From a checkpoint of a small mixture-of-experts model trained on Wikipedia: a sigmoid router, 808M tokens.
Below are experts of layer 6 (counted from 0) of a mixture-of-experts language model. Rows are named router (the router's row for the expert), gate (a neuron's input weights, with its number), up (a neuron's input weights, with its number) and show model dimensions 0-159. Each number is 50 + 15 x the weight over its row's rms, rounded and kept within 0 to 99.
After each expert's rows: "mostly gets" lists some tokens that are sent to it at least half of the time; "gets" lists some tokens that make up at least twice as much of what it gets as of all text. This comes from a sample of Wikipedia text that the model never trained on. Tokens count by the router's weight.

# expert 0
router:68 31 54 74 42 35 19 45 63 45 61 28 53 40 30 43 58 22 66 73 35 57 51 71 60 52 55 63 53 47 49 47 66 43 57 65 46 46 49 29 50 69 58 68 14 46 46 49 53 49 68 37 56 83 28 40 47 25 44 49 67 66 93 61 21 55 60 33 42 41 41 35 66 45 49 54 64 47 49 76 43 55 31 21 47 52 28 53 48 68 55 63 64 45 48 59 49 43 65 45 28 75 67 46 42 55 30 50 73 39 42 37 80 43 72 35 31 60 34 69 44 78 33 73 57 38 48 28 54 67 75 95 19 74 58 50 56 58 57 43 47 47 59 38 50 58 60 44 53 30 49 35 68 52 43 73 60 49 35 47
gate0:68 37 46 66 33 39 40 50 40 46 58 49 58 46 54 64 80 51 78 67 47 50 52 70 34 63 46 44 68 80 52 58 60 31 17 23 27 47 44 63 48 70 33 23 45 62 49 57 30 43 49 54 40 36 34 36 49 47 75 42 57 46 66 32 56 59 53 29 52 40 29 27 49 53 63 42 67 60 50 68 36 47 60 48 33 41 45 74 59 65 75 61 39 48 41 71 51 24 32 47 56 35 49 37 72 55 18 35 48 59 27 55 52 27 15 58 47 51 26 45 62 44 34 35 65 40 29 47 45 44 52 78 16 48 26 31 57 65 51 43 45 15 38 71 68 50 70 14 44 44 15 29 58 37 63 47 61 37 46 53
up0:37 64 63 49 50 56 36 56 45 63 34 47 59 69 72 44 58 73 45 36 37 62 53 43 63 66 65 58 74 75 53 46 36 70 43 20 62 45 58 46 45 55 74 78 52 39 32 66 44 58 41 50 44 55 27 65 33 47 61 51 39 51 35 59 22 53 06 05 83 33 37 36 40 86 30 67 62 52 45 63 39 62 61 47 46 39 60 73 37 66 46 55 69 50 49 71 44 68 47 39 55 73 46 60 34 63 66 39 43 47 34 39 75 51 69 66 48 86 78 50 26 71 46 32 74 49 59 59 14 53 67 40 33 51 28 57 34 53 42 63 60 46 43 62 84 58 41 43 58 56 57 37 57 52 46 55 42 56 65 64
gate1:69 56 48 68 35 54 31 27 42 78 58 39 58 41 74 39 49 57 62 42 22 65 51 70 54 36 20 46 45 70 36 30 34 25 59 40 41 58 55 55 22 64 42 40 28 54 33 40 63 53 65 45 66 42 55 44 34 22 37 48 49 59 37 82 26 34 65 37 29 47 50 62 61 66 46 54 70 76 09 52 47 32 56 35 64 35 47 73 38 56 60 51 49 41 67 82 33 36 80 55 61 69 58 64 15 43 44 50 56 39 35 56 36 43 44 49 39 71 30 30 65 48 58 55 33 48 31 16 77 43 36 49 58 53 38 65 57 52 48 63 41 31 47 38 56 56 48 62 79 58 56 49 70 44 43 78 68 25 65 53
up1:17 27 50 56 60 26 61 49 28 63 72 34 57 45 38 48 50 36 55 70 82 51 29 44 47 37 48 32 89 35 41 39 35 46 61 71 58 42 74 37 60 36 56 70 41 57 61 54 64 70 28 47 45 44 49 43 10 78 33 57 56 77 59 47 59 47 52 45 18 48 69 70 54 56 56 36 33 47 49 77 50 52 86 52 51 39 61 50 58 23 62 31 80 49 33 56 54 55 59 42 50 52 49 37 69 74 32 34 68 27 44 37 27 65 44 44 54 57 36 44 45 70 48 82 49 51 39 66 40 55 40 59 45 40 54 76 80 48 46 65 50 48 70 60 44 75 58 23 48 46 66 74 47 55 59 25 54 78 63 47
gate2:46 15 51 24 48 50 45 47 54 67 40 56 73 65 39 67 51 62 44 75 29 40 43 44 51 75 40 62 38 32 53 59 48 41 34 60 15 53 46 60 47 32 69 49 40 38 36 42 47 56 42 13 67 49 09 61 57 29 61 58 56 36 63 55 64 35 82 30 71 28 30 42 43 79 52 56 51 46 40 32 78 55 07 41 27 62 51 33 65 40 31 39 56 76 56 46 57 43 25 58 48 42 75 65 27 38 33 43 48 48 46 59 52 55 65 42 66 39 39 49 26 64 54 72 38 25 76 40 73 48 38 71 33 40 42 39 48 48 53 36 59 62 54 37 67 39 59 69 54 65 36 53 51 65 25 64 21 58 48 47
up2:49 37 38 57 32 46 54 59 18 36 27 40 49 48 81 37 54 45 70 46 33 44 69 38 59 59 40 43 49 52 58 65 57 57 75 61 61 29 49 42 52 51 67 41 41 44 39 34 22 34 57 58 34 53 77 63 41 55 51 61 30 50 48 80 54 47 65 52 50 74 62 49 42 26 46 46 41 43 38 80 46 17 47 63 63 59 52 42 55 57 62 51 45 71 62 89 46 15 65 54 43 63 68 46 52 59 53 60 56 39 74 71 72 46 56 63 32 69 75 63 30 38 60 55 55 39 31 47 17 76 83 79 63 83 80 46 37 59 45 52 42 36 42 15 52 49 49 42 59 54 43 51 33 88 46 41 68 71 44 45
mostly gets: "°", "″", "′", " km", " million", " UTC"
gets: "0", "5", "4", "2", "3", "7"

# expert 22
router:56 40 54 87 45 55 57 55 49 53 53 27 36 65 45 43 37 40 63 37 37 72 79 58 18 47 49 74 60 52 38 71 68 16 43 58 28 29 32 59 71 44 48 72 59 64 19 56 26 49 68 38 66 38 34 55 55 36 45 39 56 53 90 62 51 96 71 64 47 28 69 45 63 63 52 71 73 65 14 37 42 49 21 46 47 44 52 48 29 47 46 55 65 31 35 60 40 56 76 42 41 87 51 49 57 55 52 69 49 39 36 46 66 64 60 37 32 68 62 53 70 46 53 61 44 32 41 62 43 70 51 63 50 63 33 57 67 43 81 57 69 48 61 44 41 64 55 56 45 67 42 45 50 38 36 35 28 60 49 50
gate0:57 56 45 56 54 27 75 39 57 62 51 54 31 57 15 68 68 62 45 36 45 45 52 49 78 34 42 75 35 48 59 72 56 55 55 54 39 33 62 42 54 36 44 37 66 44 47 44 55 49 71 67 59 51 28 49 50 52 34 48 44 41 56 63 34 69 62 49 29 69 53 48 69 19 41 64 45 61 40 28 44 48 32 43 59 51 24 63 66 55 59 51 21 43 36 13 62 52 50 56 61 82 84 54 55 65 23 57 16 43 89 46 30 37 62 48 50 33 69 55 41 69 27 43 66 13 29 74 34 10 50 57 46 53 47 58 54 61 57 60 27 50 61 49 44 57 51 69 61 72 53 40 37 42 45 30 46 59 89 55
up0:24 55 66 73 34 26 79 29 42 74 63 68 54 53 63 41 30 56 58 76 80 47 51 29 54 45 79 89 53 90 56 34 63 45 69 44 57 20 82 48 54 63 64 61 67 45 30 60 33 54 55 56 62 33 27 42 31 34 25 54 65 61 39 48 38 34 29 53 40 13 56 43 45 30 40 54 20 67 46 42 52 44 69 41 59 76 50 50 46 62 37 31 37 62 57 66 44 64 46 70 61 61 64 45 48 44 45 39 33 27 42 55 59 43 60 39 42 76 69 44 44 55 72 54 64 51 49 54 70 40 43 42 40 50 70 50 64 64 66 49 48 42 30 46 48 94 42 33 40 50 59 46 52 38 62 56 30 40 62 37
gate1:57 61 54 61 28 73 69 51 63 73 26 31 14 62 47 38 49 48 70 46 38 51 60 44 60 26 22 54 44 37 46 36 44 37 58 40 45 53 51 57 63 74 32 49 16 46 42 44 41 65 34 41 21 57 74 48 60 24 39 63 53 58 48 56 33 34 65 43 48 52 47 33 46 59 21 27 48 66 41 60 48 52 25 35 41 82 38 38 55 77 30 44 24 47 57 37 53 52 44 33 53 22 48 40 30 53 30 52 16 46 57 29 28 50 62 54 42 74 49 65 53 63 37 59 35 53 55 32 53 63 44 47 29 46 45 46 62 70 49 53 48 54 21 27 65 36 68 26 50 24 41 36 30 46 33 28 64 44 87 19
up1:40 60 39 29 51 31 54 19 77 29 52 53 58 45 34 48 71 74 25 53 34 43 46 31 33 59 46 47 85 43 54 40 42 34 77 75 46 55 58 42 24 56 50 63 43 45 62 54 22 40 21 81 58 34 33 51 75 21 45 44 37 49 57 36 36 47 58 42 35 51 52 72 58 48 19 85 38 55 54 48 41 39 50 57 28 65 48 59 57 32 75 29 77 46 47 71 81 44 53 44 45 44 38 55 51 79 63 18 52 43 51 57 79 37 41 80 51 19 68 68 34 43 29 47 40 53 79 53 62 58 50 42 59 27 54 82 54 68 46 56 51 57 64 29 53 54 40 55 37 48 59 49 50 45 41 51 51 44 51 75
gate2:34 60 44 47 48 73 42 61 38 26 52 43 38 64 19 66 60 50 33 42 66 48 68 74 40 35 50 66 28 60 57 66 73 53 55 58 27 46 46 72 39 62 58 61 80 68 42 52 31 27 56 28 60 28 49 56 51 38 61 48 30 71 29 38 70 49 52 41 54 43 59 59 56 38 58 76 78 62 81 59 37 48 51 34 63 51 36 56 37 77 54 38 46 34 45 67 76 33 72 75 37 65 40 34 67 33 67 69 27 53 57 48 60 35 48 50 42 53 72 47 49 55 25 64 47 42 41 28 39 50 40 21 44 45 79 50 58 57 22 81 59 30 59 38 38 73 32 27 32 56 26 55 45 52 12 34 33 45 39 43
up2:58 75 64 27 43 69 30 45 56 56 69 91 67 39 60 60 44 48 47 40 34 53 75 59 47 60 60 36 82 53 55 45 55 56 18 80 47 52 59 79 43 50 43 29 37 66 44 67 61 47 55 15 32 57 35 50 84 55 22 39 29 57 55 50 40 34 62 69 57 64 46 59 66 38 43 49 30 64 62 57 65 37 78 63 45 37 67 58 43 15 39 76 43 35 60 37 27 30 67 53 53 55 58 48 62 45 15 62 47 71 50 34 42 58 78 67 65 28 37 60 41 46 46 50 49 77 37 55 65 43 55 61 21 32 31 38 58 34 50 42 49 54 57 38 58 32 32 88 60 46 40 42 42 50 54 60 51 72 51 46
mostly gets: "sc", "anc", "c", "sp", "pl", "ruct"
gets: "c", "ac", "p", "ic", "r", "in"

# expert 29
router:38 44 54 69 44 61 56 60 57 46 50 33 38 48 41 46 23 36 50 51 29 71 67 72 17 45 47 70 57 60 41 77 65 16 47 34 26 27 28 59 78 47 44 67 44 60 16 52 23 60 63 43 56 42 34 52 64 41 37 44 67 60 91 59 55 79 74 54 35 34 68 41 64 56 69 69 71 64 15 47 51 56 19 44 51 53 50 53 36 52 39 52 68 35 48 41 40 46 79 45 35 86 56 56 54 64 48 64 39 38 46 54 58 47 54 32 36 74 55 54 70 52 51 47 41 36 50 61 51 78 57 62 43 74 27 55 76 38 89 48 60 51 59 32 50 51 37 47 57 61 44 46 54 43 33 35 18 48 52 63
gate0:48 40 18 71 47 63 67 34 46 36 48 24 52 44 42 60 52 52 34 85 54 70 58 45 28 41 37 63 31 21 51 66 25 32 50 24 59 50 47 60 49 37 43 43 60 31 33 43 49 46 65 84 46 49 64 34 55 53 58 45 43 83 63 80 64 34 50 53 52 49 76 44 49 46 50 70 47 66 09 53 49 66 59 66 49 59 59 27 75 40 46 69 61 57 55 67 39 59 75 44 73 72 54 63 70 51 43 31 56 51 62 38 60 77 42 26 46 53 52 59 47 59 58 34 90 74 46 77 69 40 62 85 59 50 73 53 49 46 66 57 54 49 77 62 42 50 28 49 58 60 52 26 25 75 52 57 48 41 59 43
up0:61 49 52 77 58 48 54 48 23 22 54 49 48 55 56 55 68 48 31 54 64 53 53 51 49 72 32 45 48 48 39 89 46 49 61 48 33 84 42 66 38 54 38 32 65 46 62 57 54 36 60 23 43 41 69 46 45 77 44 50 37 75 39 65 55 39 49 57 49 49 82 66 42 39 55 67 50 81 35 74 76 39 39 27 65 50 50 32 43 39 49 21 34 40 65 33 53 61 70 75 37 59 63 53 42 59 29 86 63 68 14 42 59 52 47 39 67 74 56 35 59 46 53 34 51 54 70 69 46 37 55 34 77 54 51 28 24 74 44 48 50 46 37 61 67 57 45 68 57 43 37 38 46 12 71 44 34 67 71 81
gate1:47 51 56 37 50 43 54 35 54 64 49 49 56 76 36 48 46 41 78 37 45 67 65 59 67 52 29 60 63 70 68 48 51 52 38 67 63 48 55 61 43 60 64 53 38 36 47 64 30 46 45 70 58 40 38 46 85 47 48 55 54 25 80 51 61 59 42 32 49 83 75 45 55 81 61 26 54 65 44 82 50 68 59 60 35 35 46 20 47 42 52 71 25 48 25 69 43 50 59 53 42 45 51 46 18 64 50 52 47 50 72 49 69 67 29 59 57 57 68 69 47 65 71 62 28 36 61 81 49 82 41 54 43 54 18 46 47 58 89 58 47 35 63 51 29 59 50 68 61 30 83 29 19 51 53 26 33 53 64 33
up1:63 39 34 63 68 47 13 58 38 48 41 11 79 41 39 54 59 36 74 49 46 58 77 30 52 46 53 48 47 42 68 50 54 52 64 36 41 64 56 36 48 39 54 11 98 28 37 40 60 55 40 21 61 36 67 38 49 30 85 66 66 41 40 41 49 48 58 32 69 63 37 46 40 60 66 54 40 33 45 59 58 28 50 41 60 49 52 71 36 28 72 76 72 39 41 49 49 47 40 63 84 15 60 35 42 55 61 45 47 64 67 50 48 61 55 52 31 16 20 36 70 52 60 59 25 35 46 28 76 43 52 68 58 64 48 64 39 54 64 59 38 53 29 56 35 61 41 49 41 53 35 55 63 38 67 50 49 37 46 50
gate2:37 77 64 35 61 67 33 42 24 47 56 42 50 21 54 23 16 57 39 66 17 27 46 77 52 52 40 47 41 73 53 38 46 56 47 67 51 60 48 54 39 46 67 29 61 57 28 69 53 53 84 24 67 49 36 56 56 21 32 48 51 72 62 36 60 41 69 52 55 55 14 60 60 43 64 70 47 99 32 48 45 42 54 39 47 45 61 53 54 37 75 46 43 51 57 49 56 61 32 18 58 37 51 68 35 36 85 48 46 62 44 44 60 57 79 57 42 66 48 39 47 51 38 52 39 63 31 35 25 41 83 53 35 46 42 50 31 40 62 54 40 36 54 37 47 53 73 51 34 24 44 56 38 62 31 67 38 44 71 62
up2:39 60 36 39 61 41 26 65 46 39 86 44 48 41 50 49 55 66 36 27 39 56 63 53 47 39 76 47 63 67 78 53 56 36 26 69 56 25 51 45 49 24 57 16 39 60 40 46 54 31 40 63 49 51 56 60 78 40 49 74 47 41 53 46 50 54 58 73 39 49 42 29 53 58 53 35 72 35 60 59 71 73 30 45 48 44 51 32 48 26 84 48 54 38 38 86 64 56 49 48 48 55 19 63 29 57 47 42 76 44 77 51 52 29 57 63 50 33 66 52 25 10 59 48 75 48 62 75 33 31 55 72 75 46 39 59 51 47 48 45 42 47 64 48 43 33 46 59 48 54 44 35 55 00 33 57 69 68 77 45
mostly gets: "c", "sc", "pl", "cl", "clus", "oc"
gets: "c", "p", "g", "ac", "ul", "t"

# expert 5
router:60 34 81 61 55 40 39 51 50 42 60 34 49 36 40 55 59 14 64 60 49 70 71 63 64 68 39 41 66 51 43 67 78 33 55 67 48 44 39 43 54 49 55 66 22 54 47 44 47 44 50 40 75 83 32 33 33 35 38 44 51 56 78 70 17 61 59 23 38 39 37 18 53 49 45 56 68 45 44 59 46 41 37 24 72 52 09 44 71 59 73 59 57 63 40 61 49 42 48 37 35 79 55 52 31 48 47 59 57 30 50 47 77 55 56 21 31 57 20 58 51 80 42 70 36 37 55 40 67 66 70 78 39 73 56 45 62 53 67 39 28 58 54 50 48 65 69 44 45 29 30 46 64 42 34 65 60 64 39 31
gate0:55 36 52 56 75 63 47 57 59 18 69 44 62 46 60 81 50 42 38 51 28 20 63 58 43 58 60 49 32 35 31 37 31 42 38 51 67 33 36 72 67 42 32 67 52 64 48 66 57 16 56 42 56 63 52 56 54 57 33 60 67 41 36 69 45 29 40 41 36 35 47 13 47 70 55 45 30 57 69 48 51 78 65 51 47 47 47 66 28 14 31 43 66 42 59 52 41 49 57 15 78 41 47 53 45 34 44 26 45 62 48 47 52 68 22 63 62 27 25 52 84 42 75 87 34 58 46 76 46 62 36 60 64 38 52 60 68 55 52 57 32 56 55 49 55 58 68 46 37 52 38 73 77 72 39 44 31 38 35 57
up0:68 61 61 43 45 61 33 54 56 62 73 76 35 50 58 12 45 50 64 58 38 28 52 47 59 51 62 89 45 37 34 42 58 59 28 54 78 61 54 53 65 53 49 65 78 39 35 56 49 58 62 47 64 81 38 70 32 40 61 65 50 50 55 67 33 56 56 34 29 17 60 57 45 44 41 25 58 56 19 84 26 39 82 49 65 34 31 52 43 58 48 68 66 68 52 52 42 65 58 32 40 63 62 46 56 27 50 57 56 36 48 17 68 53 42 67 42 62 54 44 43 49 47 19 39 31 38 41 38 50 47 75 58 45 31 57 43 52 30 38 54 32 20 67 38 60 55 32 52 51 38 76 52 61 44 30 69 47 96 45
gate1:52 50 41 48 42 53 44 63 38 68 64 47 31 30 37 51 24 31 55 53 34 55 50 59 79 73 66 75 29 49 55 45 61 60 74 62 52 52 41 39 40 56 51 46 44 25 52 33 42 44 49 29 35 64 57 53 40 67 41 35 51 49 34 67 51 47 62 71 59 62 45 41 99 47 28 65 39 79 49 56 39 61 43 28 45 49 34 69 62 59 44 68 32 59 55 49 61 71 69 26 31 61 49 51 41 13 56 73 50 38 67 70 46 11 71 42 71 37 65 69 37 41 62 48 48 81 49 23 63 67 48 29 31 52 51 62 69 38 39 53 65 45 70 47 30 56 65 67 43 54 81 30 59 52 57 49 51 66 29 78
up1:50 37 24 50 46 28 44 59 57 56 38 61 40 58 45 30 81 38 54 55 64 63 52 43 60 20 38 45 64 57 29 54 21 29 34 34 69 30 53 78 30 26 33 55 80 71 47 78 38 24 55 48 43 45 56 45 88 55 40 46 50 67 31 50 29 32 76 53 54 24 44 45 51 48 37 41 51 44 65 71 63 62 28 68 57 32 63 01 59 75 33 51 53 51 50 59 49 33 36 58 57 22 46 44 48 65 66 62 50 36 42 64 57 57 54 57 34 31 74 39 40 65 49 62 56 34 07 38 59 69 53 47 46 30 51 40 36 42 60 70 66 56 46 49 17 51 25 38 53 51 45 35 26 49 57 47 58 49 66 51
gate2:26 34 55 18 61 74 35 48 64 62 54 28 71 40 50 52 28 38 65 37 37 34 52 33 60 36 30 44 51 22 65 44 71 67 28 32 43 55 57 31 42 36 32 58 71 50 62 37 46 72 72 70 48 54 56 41 31 44 36 41 54 50 49 48 72 29 27 42 29 59 62 40 62 73 38 37 44 51 37 54 54 61 48 61 61 46 58 73 57 47 69 33 34 31 33 53 61 55 51 40 53 74 45 40 21 48 43 47 57 41 68 40 50 31 30 17 60 23 50 43 62 39 47 49 37 50 41 60 47 31 92 61 66 53 63 18 64 43 52 36 46 29 67 90 69 63 72 30 40 41 67 26 39 30 38 81 63 44 48 58
up2:63 58 60 64 22 61 74 42 19 30 66 47 63 46 64 62 23 40 57 67 74 55 51 66 44 35 39 61 75 46 56 42 28 62 65 59 46 38 34 61 56 32 43 87 61 29 42 47 56 34 54 57 70 32 58 53 76 47 48 55 58 23 15 65 66 62 41 40 64 63 46 69 38 52 54 35 55 67 67 53 42 36 31 62 46 41 28 30 39 69 62 29 42 55 66 66 45 31 30 62 53 34 61 35 45 56 48 38 42 71 35 48 45 48 66 18 71 31 68 38 42 61 39 57 56 77 64 52 71 42 65 54 27 55 61 40 52 21 20 33 35 46 55 53 42 21 13 53 69 46 33 31 59 44 63 46 48 61 24 64
mostly gets: "°", " May", " August", " March", " December", "″"
gets: "0", "5", "2", "3", "7", "4"

# expert 58
router:52 50 28 54 41 48 51 38 45 57 58 42 74 28 17 76 54 14 26 67 34 49 53 55 41 69 30 48 49 40 49 51 63 50 61 60 72 60 58 20 49 41 53 60 46 54 16 46 64 47 43 55 62 74 59 46 55 44 42 29 65 52 75 55 45 50 49 64 68 39 74 56 52 54 32 62 56 51 32 36 40 16 27 39 55 49 53 64 39 47 58 41 58 66 37 73 51 43 54 40 16 84 66 34 55 63 42 76 72 34 35 51 49 43 60 57 36 75 55 38 38 72 30 58 51 35 19 37 19 58 64 47 51 51 54 33 54 30 85 44 16 50 80 28 55 23 67 58 68 60 51 47 54 40 28 68 58 39 39 61
gate0:56 43 19 61 74 71 69 57 37 32 57 57 73 16 26 68 43 66 35 50 32 53 57 69 74 66 74 71 49 46 83 38 40 55 40 61 63 55 52 33 53 41 21 62 74 44 61 61 36 39 54 63 27 60 55 68 66 34 30 55 69 29 61 48 57 56 28 19 25 25 56 33 33 50 57 47 57 61 25 28 54 32 29 60 68 32 58 48 44 51 63 54 24 65 62 33 52 33 51 48 57 37 67 50 40 48 33 47 82 49 67 48 39 56 37 56 65 58 45 37 57 43 62 54 51 33 67 34 54 79 69 50 31 43 53 31 39 54 86 48 44 56 51 45 49 48 66 67 45 64 59 13 32 65 50 34 68 60 32 63
up0:65 40 41 67 54 62 85 79 53 45 36 49 47 45 84 42 46 74 34 52 15 62 47 31 43 72 79 52 45 62 76 31 57 34 34 38 42 30 50 55 30 70 54 41 66 72 57 57 52 35 67 20 38 87 48 47 27 50 54 40 53 38 42 64 62 36 34 51 46 63 57 37 51 34 56 67 33 39 55 40 52 54 41 41 56 62 60 54 63 36 39 44 35 71 41 65 27 39 61 55 43 50 49 57 71 24 46 45 59 63 73 46 89 60 41 45 20 66 41 17 40 43 52 56 67 48 60 57 50 73 71 44 60 52 51 52 41 40 89 23 49 42 64 46 46 43 18 47 51 50 55 32 60 42 11 39 56 52 69 28
gate1:81 68 64 60 61 39 55 53 42 57 27 55 69 58 33 54 41 28 34 56 14 55 29 41 44 37 44 38 39 35 62 39 33 47 68 38 77 61 62 55 81 22 37 61 39 31 51 65 55 24 52 34 17 48 31 43 36 46 26 75 50 56 54 69 53 60 48 50 66 40 65 55 62 42 34 31 49 41 15 35 22 14 44 38 51 44 45 44 44 51 62 35 35 45 65 43 73 51 43 40 39 56 53 58 73 33 30 37 54 14 66 28 36 40 30 55 50 71 53 36 77 72 50 55 46 65 34 37 71 50 29 64 17 49 56 55 49 73 27 53 31 39 57 67 52 23 47 73 49 49 43 44 47 48 43 33 53 37 62 57
up1:67 37 58 53 42 28 37 74 43 42 39 31 68 60 63 53 38 68 26 50 56 46 56 63 54 50 42 46 51 53 69 63 34 18 64 64 58 59 36 41 63 76 37 60 44 41 72 40 52 51 51 58 28 53 49 52 35 44 47 46 37 51 61 73 63 58 53 64 42 42 41 22 57 46 65 68 35 63 68 41 54 43 39 63 29 67 75 38 13 50 15 48 27 91 23 59 36 37 50 29 49 50 43 57 51 50 62 56 30 66 31 47 69 49 81 56 55 32 61 49 50 46 30 70 45 69 44 62 44 75 60 27 56 24 65 43 73 21 55 30 73 72 56 49 43 39 47 40 50 83 50 46 47 86 31 63 79 26 50 47
gate2:72 50 63 51 73 53 61 42 67 60 45 49 50 27 32 78 41 57 48 52 62 39 63 34 50 82 54 44 07 62 37 35 72 55 65 68 48 66 54 44 65 54 52 57 53 72 30 16 45 29 50 46 60 73 54 48 31 49 80 46 37 40 79 43 68 47 37 53 40 51 61 25 56 47 50 44 61 38 50 64 26 46 49 15 17 46 76 56 42 25 44 53 69 62 11 60 56 55 31 74 47 76 50 42 75 66 49 55 31 54 56 59 51 49 50 27 59 47 26 64 49 52 57 64 56 55 61 38 27 57 78 40 50 49 45 45 39 45 48 31 40 65 72 52 74 42 67 45 42 54 56 40 68 47 33 48 65 15 77 74
up2:67 34 53 33 75 26 08 44 64 57 33 39 44 42 61 51 48 29 62 28 30 50 40 37 70 56 32 37 45 52 51 75 65 26 63 79 56 48 37 45 36 45 50 24 45 41 47 58 43 42 34 54 54 62 42 70 44 75 48 45 49 73 58 19 18 43 30 61 33 36 66 22 41 70 67 35 46 38 84 81 65 37 43 48 35 50 49 46 61 69 52 55 40 61 28 85 42 51 66 54 43 52 57 39 58 57 76 34 44 63 55 52 57 46 36 56 49 51 44 50 67 63 66 47 57 39 60 69 51 32 56 37 66 24 59 39 51 51 76 54 61 76 83 48 55 46 64 63 42 84 71 19 45 55 35 26 49 39 56 31
mostly gets: " County", " =", " River", " Island", " species", "idae"
gets: "\n", " =", ")", "ia", "==", " ("

# expert 44
router:61 61 42 76 50 70 29 44 60 68 50 17 38 32 00 53 46 11 47 52 29 42 62 56 65 29 46 49 80 41 55 63 49 40 57 51 40 57 41 47 54 48 49 67 26 44 54 48 54 33 64 17 55 37 59 57 52 44 23 41 78 50 71 21 41 52 40 36 52 20 56 43 40 40 58 56 49 80 33 46 73 33 36 33 61 47 35 53 47 51 63 39 56 83 65 70 34 20 45 55 45 90 58 32 59 49 35 60 50 33 59 50 78 57 55 29 61 42 46 39 41 39 63 60 53 39 52 41 39 34 34 63 30 59 40 42 35 54 56 49 51 55 52 56 63 58 48 76 54 14 23 43 50 42 46 48 30 51 66 56
gate0:58 64 30 60 51 76 65 12 57 28 51 26 50 59 32 63 59 74 52 58 33 51 48 61 86 46 58 30 65 77 72 64 44 49 43 58 68 69 27 26 41 35 84 63 37 52 29 47 50 54 63 25 60 44 44 56 53 59 60 44 74 37 57 50 73 49 39 68 51 30 30 48 54 39 43 48 33 78 32 52 00 55 40 27 60 54 34 47 28 59 51 41 28 48 53 46 31 40 58 37 54 65 58 62 66 74 65 51 42 45 33 23 69 65 60 26 76 70 75 33 45 69 66 49 52 64 35 55 47 51 38 35 64 60 25 55 42 39 54 42 55 51 81 67 65 60 45 65 46 27 35 46 53 41 45 59 39 48 63 52
up0:60 57 27 41 44 65 37 50 63 90 56 38 50 42 46 51 44 17 62 74 52 66 81 48 50 59 44 45 81 47 65 62 61 58 62 61 48 51 29 61 82 31 42 52 60 68 24 49 50 50 58 47 58 59 35 75 70 55 38 55 63 67 62 36 39 84 43 52 54 54 52 46 12 57 51 50 37 55 45 62 58 00 34 43 66 58 61 43 43 34 32 65 53 73 69 56 34 45 33 50 57 80 35 34 44 44 42 75 43 38 26 43 61 67 41 27 47 59 38 49 41 57 43 39 36 32 28 52 31 73 35 62 28 43 59 41 50 43 55 61 43 32 55 23 40 41 44 58 42 04 28 52 50 42 51 54 36 36 61 59
gate1:39 68 35 44 55 64 50 65 49 51 36 42 44 27 40 58 54 74 50 55 54 37 44 33 35 43 53 31 28 38 56 43 48 52 24 30 57 59 60 40 52 32 15 73 44 20 47 48 39 62 36 67 49 38 49 60 44 18 32 37 64 42 37 29 61 42 35 68 59 52 34 32 48 48 53 46 30 66 40 67 65 35 11 67 19 27 65 49 53 50 48 49 62 65 55 56 54 54 16 50 45 65 53 12 51 27 53 68 38 89 41 16 78 50 58 55 45 49 22 63 47 32 39 70 66 73 35 43 48 41 51 52 31 47 49 39 55 31 61 40 49 46 27 34 39 63 48 52 41 77 62 39 66 68 56 27 50 19 73 36
up1:68 70 46 39 59 54 67 45 46 40 43 53 34 44 65 68 50 51 84 48 68 64 37 39 45 48 48 45 58 60 91 60 37 51 43 45 51 83 61 58 66 42 36 59 49 85 77 50 48 45 90 62 22 21 57 53 37 76 39 52 53 35 38 46 65 64 44 54 57 57 51 40 61 51 13 42 31 51 61 60 28 48 41 49 53 72 55 50 70 47 55 16 43 76 33 32 67 64 38 50 30 83 69 70 55 58 46 63 60 81 55 45 36 41 47 53 36 47 42 32 24 23 36 60 62 57 44 65 37 46 50 48 35 53 39 53 46 35 61 48 30 42 60 38 33 74 31 58 18 73 64 61 56 32 46 45 43 16 53 30
gate2:51 68 62 50 56 60 51 54 44 50 52 56 33 51 58 41 50 53 31 81 51 63 40 42 64 52 48 43 46 35 46 53 59 51 50 37 53 58 30 64 34 50 33 25 38 46 43 46 56 21 46 18 64 42 58 04 50 63 77 43 66 56 63 40 46 64 44 38 60 23 60 71 53 36 85 40 51 36 33 73 43 47 61 26 33 43 48 22 38 59 45 40 58 57 74 61 23 30 20 48 37 40 33 46 29 50 37 58 45 45 94 49 59 41 31 63 28 66 41 48 28 60 72 45 51 72 63 50 42 62 56 77 25 51 60 31 57 39 70 48 29 63 90 39 68 46 10 44 56 58 31 47 43 32 42 39 47 39 72 45
up2:50 37 88 44 60 56 56 60 44 61 43 41 58 64 44 38 47 44 63 50 09 50 47 33 27 67 46 48 18 47 55 42 65 40 85 40 27 68 68 57 55 47 87 71 39 43 56 44 61 63 39 46 60 55 41 30 27 60 52 66 54 41 34 45 79 33 47 45 37 48 39 55 81 59 72 63 69 30 44 51 23 25 68 63 44 41 51 49 76 50 42 75 31 28 49 46 58 49 46 57 42 61 38 61 45 56 34 57 36 55 47 38 77 42 56 32 52 61 50 49 65 26 53 33 50 79 38 63 68 49 32 65 74 52 43 31 57 42 56 39 74 51 18 36 55 60 35 54 35 66 63 26 76 69 81 38 19 58 46 32
mostly gets: "|", "\n", " However", " During", "===", "In"
gets: "\n", "-", "|", "===", "==", "===="